{
  "num_hidden_layers": 14,
  "hidden_size": 384,
  "n_experts": 48,
  "experts_per_token": 4,
  "d_expert": 112,
  "d_shared_expert": 0,
  "hidden_act": "gelu",
  "moe_layers": [1, 3, 5, 7, 9, 11, 13],
  "router_score": "softmax",
  "normalize_top_k": false,
  "routed_scale": 3.46,
  "balance_loss": 0.0141,
  "balance_bias": false,
  "router_bias": true,
  "init_std_router": 0.0253,
  "lr_router": 0.000594,
  "num_attention_heads": 3,
  "num_key_value_heads": 3,
  "head_dim": 128,
  "vocab_size": 8249,
  "norm": "layernorm",
  "norm_place": "pre",
  "norm_eps": 1e-05,
  "positions": "rope",
  "rope_theta": 38800.0,
  "rope_fraction": 1.0,
  "qk_norm": true,
  "attn_scale": 0.0884,
  "tie_word_embeddings": true,
  "parallel_block": false,
  "init": "normal",
  "init_std_qkv": 0.0334,
  "init_std_o": 0.0,
  "init_std_up": 0.0334,
  "init_std_down": 0.0,
  "optimizer": "adamw",
  "learning_rate": 0.00155,
  "beta1": 0.9,
  "beta2": 0.98,
  "weight_decay": 0.22,
  "lr_head": 0.01,
  "warmup_steps": 383,
  "schedule": "wsd",
  "decay_fraction": 0.649,
  "decay_shape": "exp",
  "final_lr_fraction": 0.0,
  "batch_tokens": 131072,
  "max_seq_len": 256,
  "doc_mask": true,
  "train_tokens": 431600000,
  "max_steps": 3293,
  "dataset": "wikipedia_en"
}
Below are experts of layer 11 (counted from 0) of a mixture-of-experts language model. Rows are named router (the router's row for the expert), up (a neuron's input weights, with its number) and show model dimensions 256-383. Each number is 50 + 12 x the weight over its row's rms, rounded and kept within 0 to 99.
Before each expert's rows: "comes after" lists some tokens at least twice as common just before its tokens as in all text. This comes from a sample of Wikipedia text that the model never trained on. Tokens count by the router's weight.

# expert 4
comes after: "'", " of", " in", " for", " with", " to"
router:38 35 37 60 48 64 37 30 43 62 61 63 61 47 49 64 50 48 39 54 14 60 49 54 33 28 37 42 37 60 54 56 57 54 60 42 37 57 62 51 38 41 57 58 38 24 46 06 42 70 47 59 33 55 50 51 60 42 64 56 69 45 38 54 48 28 45 46 29 59 62 54 52 36 36 66 28 30 21 65 41 55 46 42 44 57 70 62 42 59 46 41 48 44 41 45 60 43 41 65 43 63 42 56 47 40 37 62 54 36 35 38 49 47 45 70 54 63 55 54 49 49 58 61 51 48 39 62
up0:54 65 39 39 83 77 40 68 39 54 63 55 49 27 49 68 30 65 69 54 63 70 34 53 35 37 53 53 54 50 34 54 54 53 63 56 72 58 48 38 37 44 26 58 59 51 36 40 56 46 19 64 29 53 40 58 23 47 53 51 53 48 60 57 49 73 19 59 51 66 54 50 59 64 45 46 56 40 49 44 39 47 43 62 63 62 40 55 49 50 68 42 41 65 56 29 54 48 31 37 51 46 47 43 70 69 59 60 44 42 51 50 31 42 56 39 38 65 44 82 54 42 43 63 53 59 32 74
up1:61 36 53 50 42 39 45 51 28 48 44 42 49 39 47 26 49 82 68 58 64 49 54 57 73 38 37 47 49 48 48 40 63 51 34 27 54 44 36 53 62 37 62 37 51 51 39 38 62 57 41 54 46 65 38 43 51 26 47 32 64 53 25 64 55 43 59 51 56 50 51 58 40 41 70 76 76 46 51 37 40 45 65 56 56 43 48 48 67 55 40 48 58 58 48 54 11 61 60 45 25 53 41 46 44 71 67 44 43 86 34 53 62 49 51 53 70 47 29 49 33 49 43 41 54 59 32 60
up2:49 54 39 45 26 41 66 47 71 49 42 61 46 56 33 24 30 70 69 58 77 56 19 34 56 66 35 56 47 47 43 47 58 55 33 43 45 42 21 57 57 15 51 42 46 39 68 62 49 64 47 57 46 71 46 38 50 50 59 55 46 40 38 42 65 50 51 59 62 57 60 45 74 65 71 50 49 41 57 62 53 47 49 49 45 35 45 51 61 49 52 41 56 38 44 55 48 51 43 59 31 31 60 70 29 59 61 60 60 57 42 47 61 48 33 52 64 41 57 62 46 36 50 41 38 38 37 64
up3:58 52 43 50 54 58 44 46 71 72 36 44 45 53 35 26 60 28 52 45 66 55 53 40 30 39 57 43 51 44 53 37 65 27 39 47 42 59 56 63 48 53 62 38 68 45 52 51 54 48 57 39 61 41 46 46 34 48 48 45 48 61 55 28 44 39 69 45 50 49 26 28 54 44 35 46 38 45 56 37 55 45 53 58 54 29 53 57 63 37 52 58 21 34 64 50 45 68 63 53 47 40 62 41 43 41 72 51 46 42 63 47 55 56 67 49 33 28 42 54 50 54 78 39 40 49 30 57
up4:57 44 80 41 34 61 53 51 59 50 49 39 64 56 41 52 62 54 41 44 77 51 47 63 71 39 44 65 34 56 38 33 53 54 54 44 61 29 32 50 65 47 28 49 31 60 36 53 45 49 53 57 44 56 60 40 45 35 39 38 45 82 51 62 53 64 61 52 55 52 40 65 40 46 57 50 58 29 50 48 48 49 45 73 46 30 54 42 59 52 50 25 51 53 37 46 54 37 42 45 80 43 33 49 53 46 56 63 56 33 28 51 67 45 26 58 65 46 53 20 35 60 29 56 50 49 48 50
up5:39 47 60 34 39 65 39 54 44 34 50 31 36 48 61 56 33 33 75 55 64 63 27 57 42 53 70 53 63 53 41 31 56 44 64 33 79 39 35 47 35 35 43 25 26 44 38 33 46 54 49 64 66 39 45 40 49 45 42 42 58 56 61 61 53 73 45 54 58 56 49 29 46 67 70 51 54 30 61 44 36 57 52 55 60 62 41 36 57 52 45 49 70 37 53 36 43 45 61 57 49 59 27 65 43 78 40 48 58 42 46 59 43 49 52 52 59 59 51 36 51 62 40 50 48 40 36 75
up6:54 91 61 49 46 31 52 41 38 54 63 45 59 43 61 53 51 46 53 75 51 40 31 39 49 49 48 56 47 32 51 62 44 55 48 48 56 60 70 42 46 65 50 51 48 48 53 55 48 64 42 39 67 42 52 48 43 72 26 33 66 30 43 64 41 87 40 37 47 47 74 59 49 48 42 42 42 56 52 39 57 54 60 52 57 60 46 56 50 45 54 42 55 40 54 48 34 62 46 45 36 24 48 42 70 42 61 52 52 84 62 45 44 92 62 56 56 40 62 70 58 60 47 57 44 59 34 29
up7:43 56 45 45 56 40 31 54 62 38 70 71 75 65 55 54 44 45 67 31 66 39 40 58 38 35 45 43 56 58 43 64 54 54 56 42 59 52 41 30 61 55 50 50 59 39 47 54 55 57 23 55 42 56 45 47 41 32 34 62 36 38 32 45 51 53 47 47 39 60 46 43 47 74 64 47 70 38 41 67 64 29 37 50 66 37 55 27 59 32 68 47 42 47 38 48 41 53 49 57 53 47 75 77 48 64 67 43 47 40 48 44 46 56 34 36 53 48 30 64 51 62 19 57 43 25 57 45
up8:65 44 52 30 53 52 40 32 35 51 45 54 43 51 32 67 51 41 78 50 38 55 57 42 58 65 66 57 50 45 63 38 31 34 58 64 40 32 29 51 75 37 53 51 43 43 49 30 59 51 38 57 38 63 54 61 69 41 60 44 42 32 49 47 48 64 49 50 49 59 58 58 51 54 40 25 32 56 79 48 40 57 55 38 68 67 33 57 66 48 43 56 50 32 77 69 40 57 81 45 55 45 48 40 72 30 46 70 40 45 38 42 58 51 51 45 57 53 62 58 32 39 52 45 42 62 40 59
up9:42 59 35 51 47 53 42 70 58 61 47 42 32 48 41 51 32 52 43 47 48 62 72 57 55 48 48 55 44 39 66 56 43 37 30 47 56 55 36 55 40 32 43 36 54 35 44 43 61 56 67 45 53 44 55 51 37 60 26 39 67 44 52 61 51 53 59 77 53 67 51 77 68 62 80 64 67 55 50 49 26 34 36 63 64 55 59 29 33 39 37 38 52 46 41 63 44 36 47 44 44 48 35 40 43 62 53 64 37 46 65 33 54 58 43 48 39 58 43 54 61 59 38 55 56 27 59 50
up10:69 52 62 21 43 44 56 78 79 19 33 60 59 30 49 47 52 41 51 40 38 50 28 20 42 55 33 67 52 33 43 36 55 56 60 41 64 56 47 55 60 25 52 32 21 31 46 51 53 55 32 55 50 52 53 31 61 27 44 62 54 50 73 34 52 52 74 53 59 56 43 60 56 39 58 41 49 60 52 37 68 63 33 48 26 44 47 51 57 53 47 58 39 42 54 45 50 39 58 68 37 47 41 74 51 46 64 67 59 36 57 43 50 49 32 44 57 59 59 50 67 68 35 62 51 56 32 61
up11:69 61 63 50 54 40 54 49 37 32 77 36 50 42 54 54 44 47 41 44 45 61 77 40 46 36 38 61 58 69 72 61 35 36 46 81 40 49 43 57 45 27 48 66 57 45 29 56 52 52 59 60 42 67 39 54 46 47 46 39 61 47 63 66 52 69 54 63 42 24 72 58 52 63 49 34 70 68 48 55 57 45 45 34 54 56 38 39 54 71 38 55 35 36 57 83 65 47 57 53 50 44 26 55 44 37 58 41 33 50 38 38 29 45 44 43 43 48 51 58 46 31 63 48 40 44 41 43
up12:80 21 53 39 48 40 60 44 40 48 61 55 72 34 53 36 45 23 65 58 43 59 70 25 57 53 77 59 52 42 56 67 50 66 54 61 28 11 38 59 50 53 47 33 60 49 65 52 47 51 50 57 35 73 50 44 45 49 36 42 63 41 57 51 33 47 31 42 46 57 45 44 31 61 46 33 50 28 53 63 47 60 74 50 41 50 56 51 54 45 49 47 57 32 60 50 50 50 62 26 50 53 59 42 56 47 57 36 28 49 24 59 56 57 34 45 61 49 53 37 59 52 60 66 40 26 40 42
up13:66 59 48 61 67 55 58 71 68 58 51 52 61 59 29 59 38 38 57 34 42 28 48 67 71 48 49 42 53 53 66 52 48 40 58 37 56 46 61 84 45 39 62 52 56 55 58 39 48 43 43 35 50 27 48 38 53 41 32 43 27 67 32 46 56 48 58 48 50 43 51 53 37 16 57 46 55 64 49 54 52 48 37 38 56 52 48 35 47 29 75 30 30 74 53 23 39 50 52 28 62 49 53 41 67 64 69 51 42 50 52 42 41 31 40 46 65 58 58 72 67 41 29 50 25 46 38 57
up14:45 56 44 58 51 46 41 43 42 62 68 47 49 66 57 60 52 62 41 54 57 56 65 54 50 36 70 64 57 47 48 54 39 31 44 36 30 34 39 53 80 52 34 59 66 38 63 64 59 49 61 61 40 48 58 43 62 66 36 51 56 67 44 61 38 38 66 51 55 40 35 67 36 55 65 56 49 49 46 59 36 45 58 61 81 46 48 48 54 55 54 37 61 50 45 56 31 37 47 38 52 37 47 34 49 53 54 45 56 41 46 47 51 56 55 49 57 57 49 35 44 35 49 49 45 42 64 45
up15:65 48 46 58 48 37 53 53 69 73 33 54 57 44 66 30 76 60 49 39 50 63 56 54 53 54 49 50 43 54 59 48 50 34 48 62 24 44 56 63 47 38 35 53 52 25 51 57 58 46 36 44 60 79 76 56 45 38 55 52 28 73 40 49 48 57 58 55 67 63 31 54 54 51 47 52 58 64 55 35 45 58 50 47 34 67 35 46 66 35 57 66 38 41 40 70 68 48 44 39 48 38 41 45 46 39 63 62 26 39 36 43 58 40 37 57 26 32 45 66 53 45 42 23 43 53 35 57

# expert 31
comes after: "0", "1", "9", "2", "8", "5"
router:50 41 57 72 36 60 49 40 58 44 54 41 41 45 72 68 48 40 46 33 33 48 53 30 32 57 48 70 27 57 36 53 48 31 49 43 67 49 20 48 30 43 23 59 44 61 58 73 33 75 48 42 45 45 72 57 68 52 41 58 62 42 29 54 57 37 48 35 32 51 59 69 43 61 43 58 56 23 62 47 48 49 75 57 56 37 57 59 50 44 56 40 55 41 38 47 52 44 27 47 75 72 49 44 49 45 36 45 49 47 47 58 12 59 50 59 46 37 39 55 37 65 56 46 52 57 53 38
up17:43 50 41 50 61 48 35 50 49 49 54 44 34 45 50 69 44 56 54 24 50 37 47 58 50 38 46 76 45 65 68 56 61 44 81 36 44 42 51 61 54 59 60 35 66 45 56 35 59 51 45 53 36 61 63 55 65 51 45 44 43 61 35 40 64 59 65 67 33 29 68 49 54 44 51 48 69 61 49 63 25 54 49 74 59 49 37 47 45 46 53 22 45 47 50 71 31 43 49 43 52 37 53 29 44 42 57 42 43 48 58 44 34 33 36 25 65 64 34 47 85 59 66 50 34 58 66 32
up18:50 50 48 13 46 49 51 58 50 53 35 41 45 56 57 60 57 67 44 58 53 63 67 54 28 35 45 81 53 53 24 52 48 48 42 53 67 52 49 24 57 45 32 47 36 42 34 47 42 50 62 58 41 62 53 37 58 24 36 49 52 62 26 67 74 52 56 43 49 49 70 51 70 29 49 47 57 46 57 53 57 70 35 43 45 29 54 57 34 56 44 38 62 43 47 52 25 40 49 40 83 45 45 76 42 44 42 74 33 63 42 57 69 51 51 52 68 58 45 40 47 47 20 45 55 50 45 43
up19:42 40 47 48 79 64 51 56 49 73 60 37 43 47 44 54 56 41 52 54 56 60 47 64 46 37 42 50 64 50 73 34 65 49 18 41 60 42 57 44 52 51 38 33 48 48 69 63 49 63 63 67 57 59 38 45 52 51 46 40 59 41 60 38 66 60 45 35 47 57 48 59 26 34 45 53 41 49 61 76 64 32 47 54 29 44 47 44 44 66 73 53 49 42 61 52 33 48 55 46 57 56 44 49 64 44 63 44 53 67 48 53 40 07 36 52 56 76 47 56 70 48 22 51 60 74 39 48
up20:73 43 56 63 40 57 25 52 72 36 59 31 65 56 38 52 54 54 37 39 31 47 56 60 76 51 40 54 54 47 57 55 36 38 49 32 44 56 78 34 64 53 61 53 39 50 62 36 51 38 67 51 42 39 59 47 30 53 37 23 56 41 71 70 49 38 56 42 73 27 49 49 67 55 50 45 79 61 55 60 56 56 43 51 50 46 37 34 45 42 59 46 52 34 59 56 50 39 39 42 24 56 45 49 25 44 73 58 44 40 44 29 49 70 41 30 42 28 56 42 44 51 52 72 53 38 57 47
up21:49 54 33 59 43 52 66 43 39 40 61 58 43 43 51 33 45 50 44 62 54 54 52 38 33 58 38 57 62 46 61 69 84 39 40 27 55 42 45 31 53 36 34 59 49 52 67 50 46 49 45 64 41 64 53 55 63 46 42 49 32 50 57 64 40 24 65 51 50 50 44 43 39 65 69 50 67 47 59 62 34 51 42 78 59 85 27 41 66 45 65 59 55 68 46 48 46 69 51 39 57 52 25 53 63 33 61 64 58 47 52 46 45 28 77 27 31 42 65 62 75 40 35 57 53 55 62 58
up22:80 52 45 32 45 40 30 64 56 45 45 50 44 30 47 58 53 60 44 46 70 48 48 56 59 42 45 62 44 42 55 58 64 56 34 54 71 47 40 74 42 48 36 61 58 57 53 50 52 51 77 51 61 42 76 49 61 44 52 60 42 49 56 77 52 46 51 54 83 54 53 60 52 47 48 51 60 52 62 36 61 57 38 50 30 33 67 64 42 56 43 52 66 44 45 42 42 86 45 67 37 30 63 61 32 39 56 69 49 52 42 34 43 63 46 36 56 42 73 50 41 70 40 38 20 55 49 68
up23:52 39 37 54 40 72 40 71 47 27 65 55 43 43 30 61 65 63 64 79 64 36 53 49 60 39 46 55 46 44 39 47 61 56 57 36 51 58 39 53 60 33 57 42 43 27 46 51 41 43 59 41 59 67 46 39 31 47 68 62 50 45 49 48 57 38 54 55 42 36 63 63 53 45 69 53 36 31 55 82 46 44 43 23 48 57 44 55 43 44 38 44 48 38 46 66 42 26 32 19 53 26 46 50 57 56 35 57 61 33 56 34 50 51 49 54 42 50 54 50 47 71 48 67 50 70 35 39
up24:40 42 42 47 71 39 36 47 76 54 41 72 59 45 48 54 43 65 65 46 49 36 57 68 58 39 70 46 74 47 65 34 41 60 47 60 57 59 51 39 50 46 58 45 46 39 39 42 49 40 48 37 35 71 51 78 59 60 45 40 54 55 47 66 77 46 62 52 44 57 49 40 85 41 36 35 64 51 29 48 59 53 49 48 68 27 60 35 64 58 47 67 53 32 70 51 25 41 56 62 57 59 53 40 32 36 60 50 31 71 39 26 47 34 55 33 40 70 36 47 56 29 50 70 56 79 43 59
up25:54 26 51 62 63 46 57 71 55 58 49 59 47 33 48 52 39 65 37 41 61 39 47 52 58 37 36 64 47 26 55 38 55 39 32 50 40 55 41 46 66 40 57 57 38 51 57 57 60 70 53 76 26 63 64 55 52 53 31 58 50 37 84 45 42 60 53 46 52 30 44 47 34 54 51 37 70 53 47 72 84 48 41 39 45 67 60 28 74 61 49 51 46 34 64 40 75 47 35 58 46 57 56 43 59 69 40 58 53 71 56 35 75 53 38 34 56 78 47 44 28 55 63 43 44 73 49 59
up26:74 42 58 51 63 36 37 72 49 46 49 53 81 62 48 45 49 66 57 35 57 67 41 57 55 28 32 62 45 22 52 49 57 72 47 39 20 59 53 58 51 48 42 50 36 51 41 57 47 51 59 37 63 36 47 44 35 51 65 38 47 50 43 64 48 58 39 63 57 54 53 75 36 38 55 45 52 54 38 51 74 58 55 40 45 38 69 62 57 51 26 60 46 50 36 35 43 61 42 66 53 70 48 61 77 45 69 74 66 33 65 46 83 61 55 56 76 44 37 32 51 38 49 54 11 36 64 64
up27:48 47 54 73 43 61 46 69 44 45 55 32 59 54 57 52 55 40 46 58 57 59 50 40 32 53 66 51 76 35 40 76 76 63 57 64 28 50 52 55 41 32 56 44 42 53 66 44 59 44 48 61 41 55 44 38 56 34 50 30 45 58 61 66 63 49 46 69 59 27 44 33 52 44 58 67 67 59 54 52 27 46 50 41 56 51 47 52 66 61 56 36 72 67 42 21 60 38 63 62 70 68 46 52 57 58 87 49 75 53 39 36 71 46 31 58 37 58 51 41 66 49 68 18 31 40 51 70
up28:73 44 61 51 72 63 43 40 45 52 43 45 48 62 44 42 17 57 53 38 44 64 34 59 40 42 50 59 28 35 29 32 44 57 63 54 41 26 46 73 36 51 48 38 52 52 49 54 56 57 58 83 31 58 46 45 51 35 58 40 54 30 50 63 40 56 51 48 47 73 58 33 59 49 43 49 48 72 34 50 38 43 53 45 59 67 62 42 58 57 46 40 36 59 44 47 67 43 46 37 73 55 38 65 49 26 42 53 63 36 46 53 49 33 37 59 69 54 52 35 68 40 62 41 51 40 35 65
up29:58 59 64 47 57 40 63 54 43 48 60 48 53 37 59 63 53 46 49 63 25 47 55 63 46 34 32 61 82 48 56 40 38 54 53 91 65 40 44 44 71 39 21 53 39 55 44 49 68 58 46 55 80 56 70 62 53 33 42 32 39 37 46 70 58 62 54 66 85 33 56 45 51 57 54 58 23 52 49 53 67 38 48 43 48 81 50 41 65 60 56 52 67 31 53 42 49 71 53 54 58 36 46 61 42 63 61 59 35 61 51 48 71 38 38 24 49 58 55 65 44 47 46 44 56 43 53 56
up30:52 60 63 55 52 46 57 66 42 61 45 51 53 52 54 67 39 41 40 37 62 61 63 52 56 41 29 58 53 35 67 31 61 61 58 59 69 29 67 57 57 74 38 49 61 39 67 57 59 54 72 61 44 41 53 39 46 54 37 50 49 53 34 61 49 41 53 49 47 51 49 58 61 61 69 19 66 43 29 59 81 41 27 52 44 28 40 54 35 58 48 56 25 57 32 31 49 36 64 50 45 47 57 44 48 41 40 69 42 52 38 27 52 40 30 37 40 67 75 44 35 55 44 46 46 49 50 71
up31:41 35 43 39 54 60 42 50 40 15 57 41 38 29 53 23 32 71 39 62 58 34 46 43 59 36 40 55 49 51 60 40 60 69 39 40 66 50 34 54 60 64 37 46 37 48 50 42 50 51 46 64 52 53 71 57 34 53 45 50 52 53 50 68 38 24 50 51 52 40 33 69 39 62 52 66 54 57 42 48 37 45 57 36 34 46 58 39 71 55 36 52 62 48 55 34 54 44 48 43 48 51 71 46 48 70 62 50 70 48 46 59 32 42 58 51 45 44 72 82 46 35 72 51 56 59 69 51
up32:56 51 46 46 52 68 38 36 43 72 55 39 54 63 37 52 44 52 59 48 40 38 40 55 63 39 42 44 39 58 54 48 53 61 44 69 64 59 48 72 43 57 55 53 51 39 56 41 49 38 70 46 47 37 52 46 64 28 48 47 59 66 28 40 51 40 29 72 71 56 47 37 76 40 41 50 39 65 58 63 25 33 57 34 64 42 56 34 71 31 53 34 32 74 47 56 61 30 41 52 47 57 35 29 68 36 70 60 52 48 65 41 34 60 39 51 46 40 57 42 68 54 61 41 40 56 31 66

# expert 13
comes after: " at", " of", " in", "'", " on", " for"
router:25 42 56 28 43 59 45 57 37 68 57 59 55 25 58 64 56 64 44 41 44 43 49 53 41 47 47 49 36 55 47 37 52 57 80 48 58 62 58 32 49 60 57 51 43 62 47 23 44 44 58 74 69 49 69 60 34 45 52 50 73 55 68 49 39 30 48 55 56 43 51 41 50 54 37 62 32 25 40 43 62 46 56 39 31 65 68 46 40 45 33 53 68 24 45 38 39 48 52 65 35 40 59 74 49 64 44 52 61 53 62 78 68 43 61 48 34 61 48 42 59 61 47 54 63 55 45 48
up0:56 77 44 53 59 85 54 55 34 46 67 71 59 61 42 36 53 56 24 62 53 48 39 65 50 60 27 50 33 19 49 65 50 51 60 36 57 25 43 51 48 60 42 47 41 45 51 38 53 43 29 49 42 58 41 56 52 56 34 59 48 52 46 68 51 54 50 53 42 37 60 70 52 44 56 53 26 40 56 44 38 50 61 77 48 67 43 51 55 56 52 39 53 50 62 19 42 43 41 21 26 63 41 49 59 48 45 67 45 56 62 45 47 51 30 38 40 60 64 64 46 48 46 63 48 62 62 54
up1:50 40 50 35 69 67 72 62 51 60 38 48 46 58 49 48 32 37 64 37 55 56 45 56 50 74 37 51 91 60 51 49 44 56 32 59 42 54 50 44 56 55 52 45 37 30 39 63 44 39 57 37 56 56 55 54 67 59 43 55 62 60 57 54 52 59 41 49 69 29 44 48 31 54 65 69 44 52 55 37 46 54 48 38 48 44 27 53 53 49 40 47 50 81 49 22 53 35 50 56 73 52 30 57 51 71 50 61 71 61 57 54 65 40 55 36 38 36 57 66 53 37 51 47 35 36 48 57
up2:47 39 47 45 61 35 70 51 56 55 42 66 55 40 75 49 34 43 53 72 69 50 51 43 56 41 53 67 61 41 42 49 70 25 52 45 38 58 47 70 45 58 54 35 62 37 36 55 54 40 10 36 36 42 67 39 65 41 64 66 54 42 55 53 51 69 53 60 47 68 73 47 65 28 52 46 49 59 54 43 36 41 54 50 47 40 50 48 46 47 57 47 51 50 40 62 48 55 59 61 35 48 22 53 58 42 66 50 36 44 32 55 56 56 50 27 58 54 58 52 56 51 60 48 30 26 35 54
up3:49 63 52 44 57 75 63 61 49 46 47 46 51 58 54 50 49 42 33 62 44 40 63 60 48 32 45 42 32 54 53 65 47 20 59 39 48 36 45 54 44 38 48 55 49 46 66 54 48 49 35 50 45 34 34 60 78 54 44 39 74 47 31 43 58 60 52 24 45 71 72 43 57 46 58 47 34 33 75 52 50 24 26 41 66 64 41 54 69 35 64 47 41 70 49 80 49 46 53 55 46 45 34 59 54 59 56 41 50 66 40 39 11 46 56 63 17 28 50 61 65 56 30 47 35 45 38 42
up4:51 49 54 39 50 54 49 47 70 60 73 41 72 52 58 56 42 56 69 36 44 45 45 32 43 34 42 51 61 60 52 41 63 34 55 41 63 55 43 42 21 45 60 56 50 51 57 52 46 45 61 56 67 65 61 47 45 49 53 34 56 54 26 47 73 75 58 38 53 52 41 33 55 50 38 24 46 48 37 60 44 51 45 68 88 41 40 68 55 50 31 48 43 36 64 66 36 66 67 57 41 48 40 56 54 36 56 54 47 46 44 53 53 51 62 38 68 59 32 66 49 50 21 57 53 41 62 42
up5:51 37 40 68 61 58 34 64 47 61 28 46 39 46 66 37 35 32 48 60 64 40 43 52 69 49 49 56 84 59 39 55 58 56 54 21 49 53 28 39 56 29 21 38 51 58 43 46 53 55 53 57 86 56 72 52 48 22 52 46 43 69 62 55 38 57 54 47 31 34 72 51 33 47 30 58 73 44 57 59 52 60 58 49 60 58 52 40 37 61 28 57 75 50 45 28 59 58 35 74 76 58 40 52 33 62 52 50 45 44 45 56 55 48 49 60 43 50 57 51 57 54 44 70 67 29 57 38
up6:39 72 70 54 67 56 71 54 51 64 54 15 48 58 56 48 71 50 41 62 81 42 44 59 56 40 30 41 52 44 62 61 54 60 45 37 49 57 58 46 52 65 37 58 48 47 37 49 57 52 32 51 66 60 58 69 55 58 63 43 51 40 37 38 56 50 30 63 61 45 57 55 42 46 36 37 78 55 45 57 48 54 58 32 48 56 33 50 36 35 65 42 54 43 47 45 74 49 51 55 63 81 33 43 49 50 60 69 54 72 43 42 54 58 53 48 56 41 46 50 47 55 49 62 44 45 70 45
up7:38 39 49 49 53 64 38 54 62 71 55 52 28 41 71 46 45 50 33 52 38 57 33 49 33 38 36 48 60 69 55 56 48 62 48 65 65 43 65 42 39 36 51 72 41 39 77 36 42 64 29 60 30 34 51 43 70 39 40 61 71 52 40 49 67 59 52 41 52 32 34 50 41 52 71 58 51 46 57 56 44 35 21 51 41 60 57 38 60 45 55 45 57 66 35 32 54 60 53 44 59 58 50 56 38 50 54 57 58 41 45 52 59 37 60 85 43 44 41 52 55 48 41 58 51 48 51 70
up8:47 45 56 50 32 46 60 32 45 46 35 65 61 52 42 69 44 33 43 50 62 55 30 35 56 62 28 66 52 49 66 35 38 69 58 65 53 53 49 36 46 62 25 38 85 59 60 43 36 41 44 51 50 46 56 51 53 34 42 54 62 45 39 46 42 59 53 59 42 41 40 34 62 42 57 49 54 29 46 63 46 43 37 52 61 42 43 53 77 52 45 54 59 39 52 47 56 54 19 44 34 41 65 27 45 59 61 54 24 73 51 54 40 38 30 65 36 29 34 54 47 68 48 72 35 37 45 56
up9:58 37 40 56 61 48 67 65 39 45 49 43 48 56 41 56 60 64 46 33 43 21 65 37 77 29 50 61 59 50 48 50 44 26 57 59 46 36 57 68 66 35 45 50 60 57 39 59 46 69 56 61 73 35 71 54 46 39 47 62 56 60 55 54 58 55 69 47 45 29 50 36 39 45 53 40 61 69 40 48 78 62 58 33 41 42 54 55 31 68 68 43 66 49 58 32 55 38 47 60 53 43 46 60 38 53 28 55 56 55 14 36 56 50 21 47 47 78 44 63 35 62 85 58 42 50 56 57
up10:82 67 45 50 39 61 50 64 31 44 51 55 68 43 27 42 49 62 56 62 54 55 40 60 45 52 68 54 52 41 42 58 43 71 47 28 46 48 52 50 46 26 42 49 61 49 57 63 73 43 74 61 52 34 54 25 59 62 52 32 49 60 56 71 46 38 53 59 32 61 51 67 47 39 45 44 39 61 42 44 78 50 74 35 41 29 65 57 36 41 37 62 29 47 51 64 34 30 63 50 59 42 59 50 27 69 57 17 44 43 30 32 47 43 57 41 74 54 54 71 36 46 69 49 47 58 50 53
up11:54 57 31 46 39 60 60 57 66 49 77 35 59 74 48 61 50 61 49 62 50 47 46 42 57 45 36 53 60 58 82 44 38 48 36 31 52 05 81 71 38 63 60 52 59 45 55 70 67 60 55 32 52 69 45 40 35 48 41 38 30 40 30 52 53 38 57 63 47 56 40 22 40 41 47 28 65 29 51 47 56 33 47 65 57 52 34 51 55 46 57 66 52 36 41 59 28 45 65 30 43 50 49 59 67 49 60 50 38 58 34 51 33 45 50 38 77 64 29 53 44 77 22 32 36 39 38 54
up12:53 73 60 50 60 50 29 40 45 57 50 42 45 42 45 60 65 37 65 33 53 50 42 59 34 57 73 48 41 38 62 53 35 64 45 20 44 48 55 44 47 51 23 66 52 37 33 55 54 39 35 57 33 47 52 61 65 55 67 63 48 68 55 43 33 52 67 46 58 45 46 44 27 35 53 39 31 42 44 41 23 60 30 47 52 56 40 63 37 40 66 55 52 53 36 59 55 45 42 40 73 68 50 41 62 55 26 48 67 62 38 50 52 48 52 65 47 29 55 61 53 62 60 56 39 48 49 35
up13:52 33 52 53 71 53 59 54 54 52 64 47 62 40 60 52 62 53 43 33 73 75 47 77 61 47 48 45 85 75 43 38 50 46 35 35 67 66 40 39 44 46 50 54 68 41 48 57 61 41 43 51 36 49 55 30 47 47 49 65 30 52 61 47 55 70 60 42 60 66 40 37 49 52 45 59 52 47 46 43 68 47 56 32 68 42 45 40 62 44 60 52 46 51 55 19 38 32 53 54 70 68 46 69 45 65 62 52 70 48 51 59 44 36 45 42 62 38 53 56 42 38 55 34 56 46 62 46
up14:62 33 02 32 63 51 37 35 56 63 57 51 47 38 49 36 58 50 73 35 45 61 40 43 45 40 59 40 61 48 65 67 68 49 50 48 57 49 36 48 41 28 60 70 40 48 62 50 69 75 59 53 49 32 33 48 41 54 47 44 29 40 42 55 39 49 44 50 48 56 53 59 58 45 53 55 41 47 42 72 35 27 39 33 61 55 63 48 61 53 50 64 57 48 60 62 40 30 71 56 27 63 38 62 68 40 82 54 18 45 38 51 47 64 58 51 48 54 65 56 46 64 58 68 37 37 33 77
up15:60 43 41 55 47 64 49 31 47 38 41 63 68 40 33 71 43 50 35 58 35 66 59 57 42 24 32 45 40 59 73 45 38 52 53 42 50 43 49 30 33 61 49 47 44 48 51 72 51 47 46 45 49 45 73 49 55 56 37 42 48 60 43 45 57 42 42 32 58 42 50 49 50 48 58 62 39 35 41 37 36 58 62 67 58 51 41 51 56 80 43 59 48 77 40 39 62 48 43 42 44 51 60 67 54 56 50 45 42 64 81 52 55 33 60 69 45 44 48 56 47 53 54 53 47 49 63 54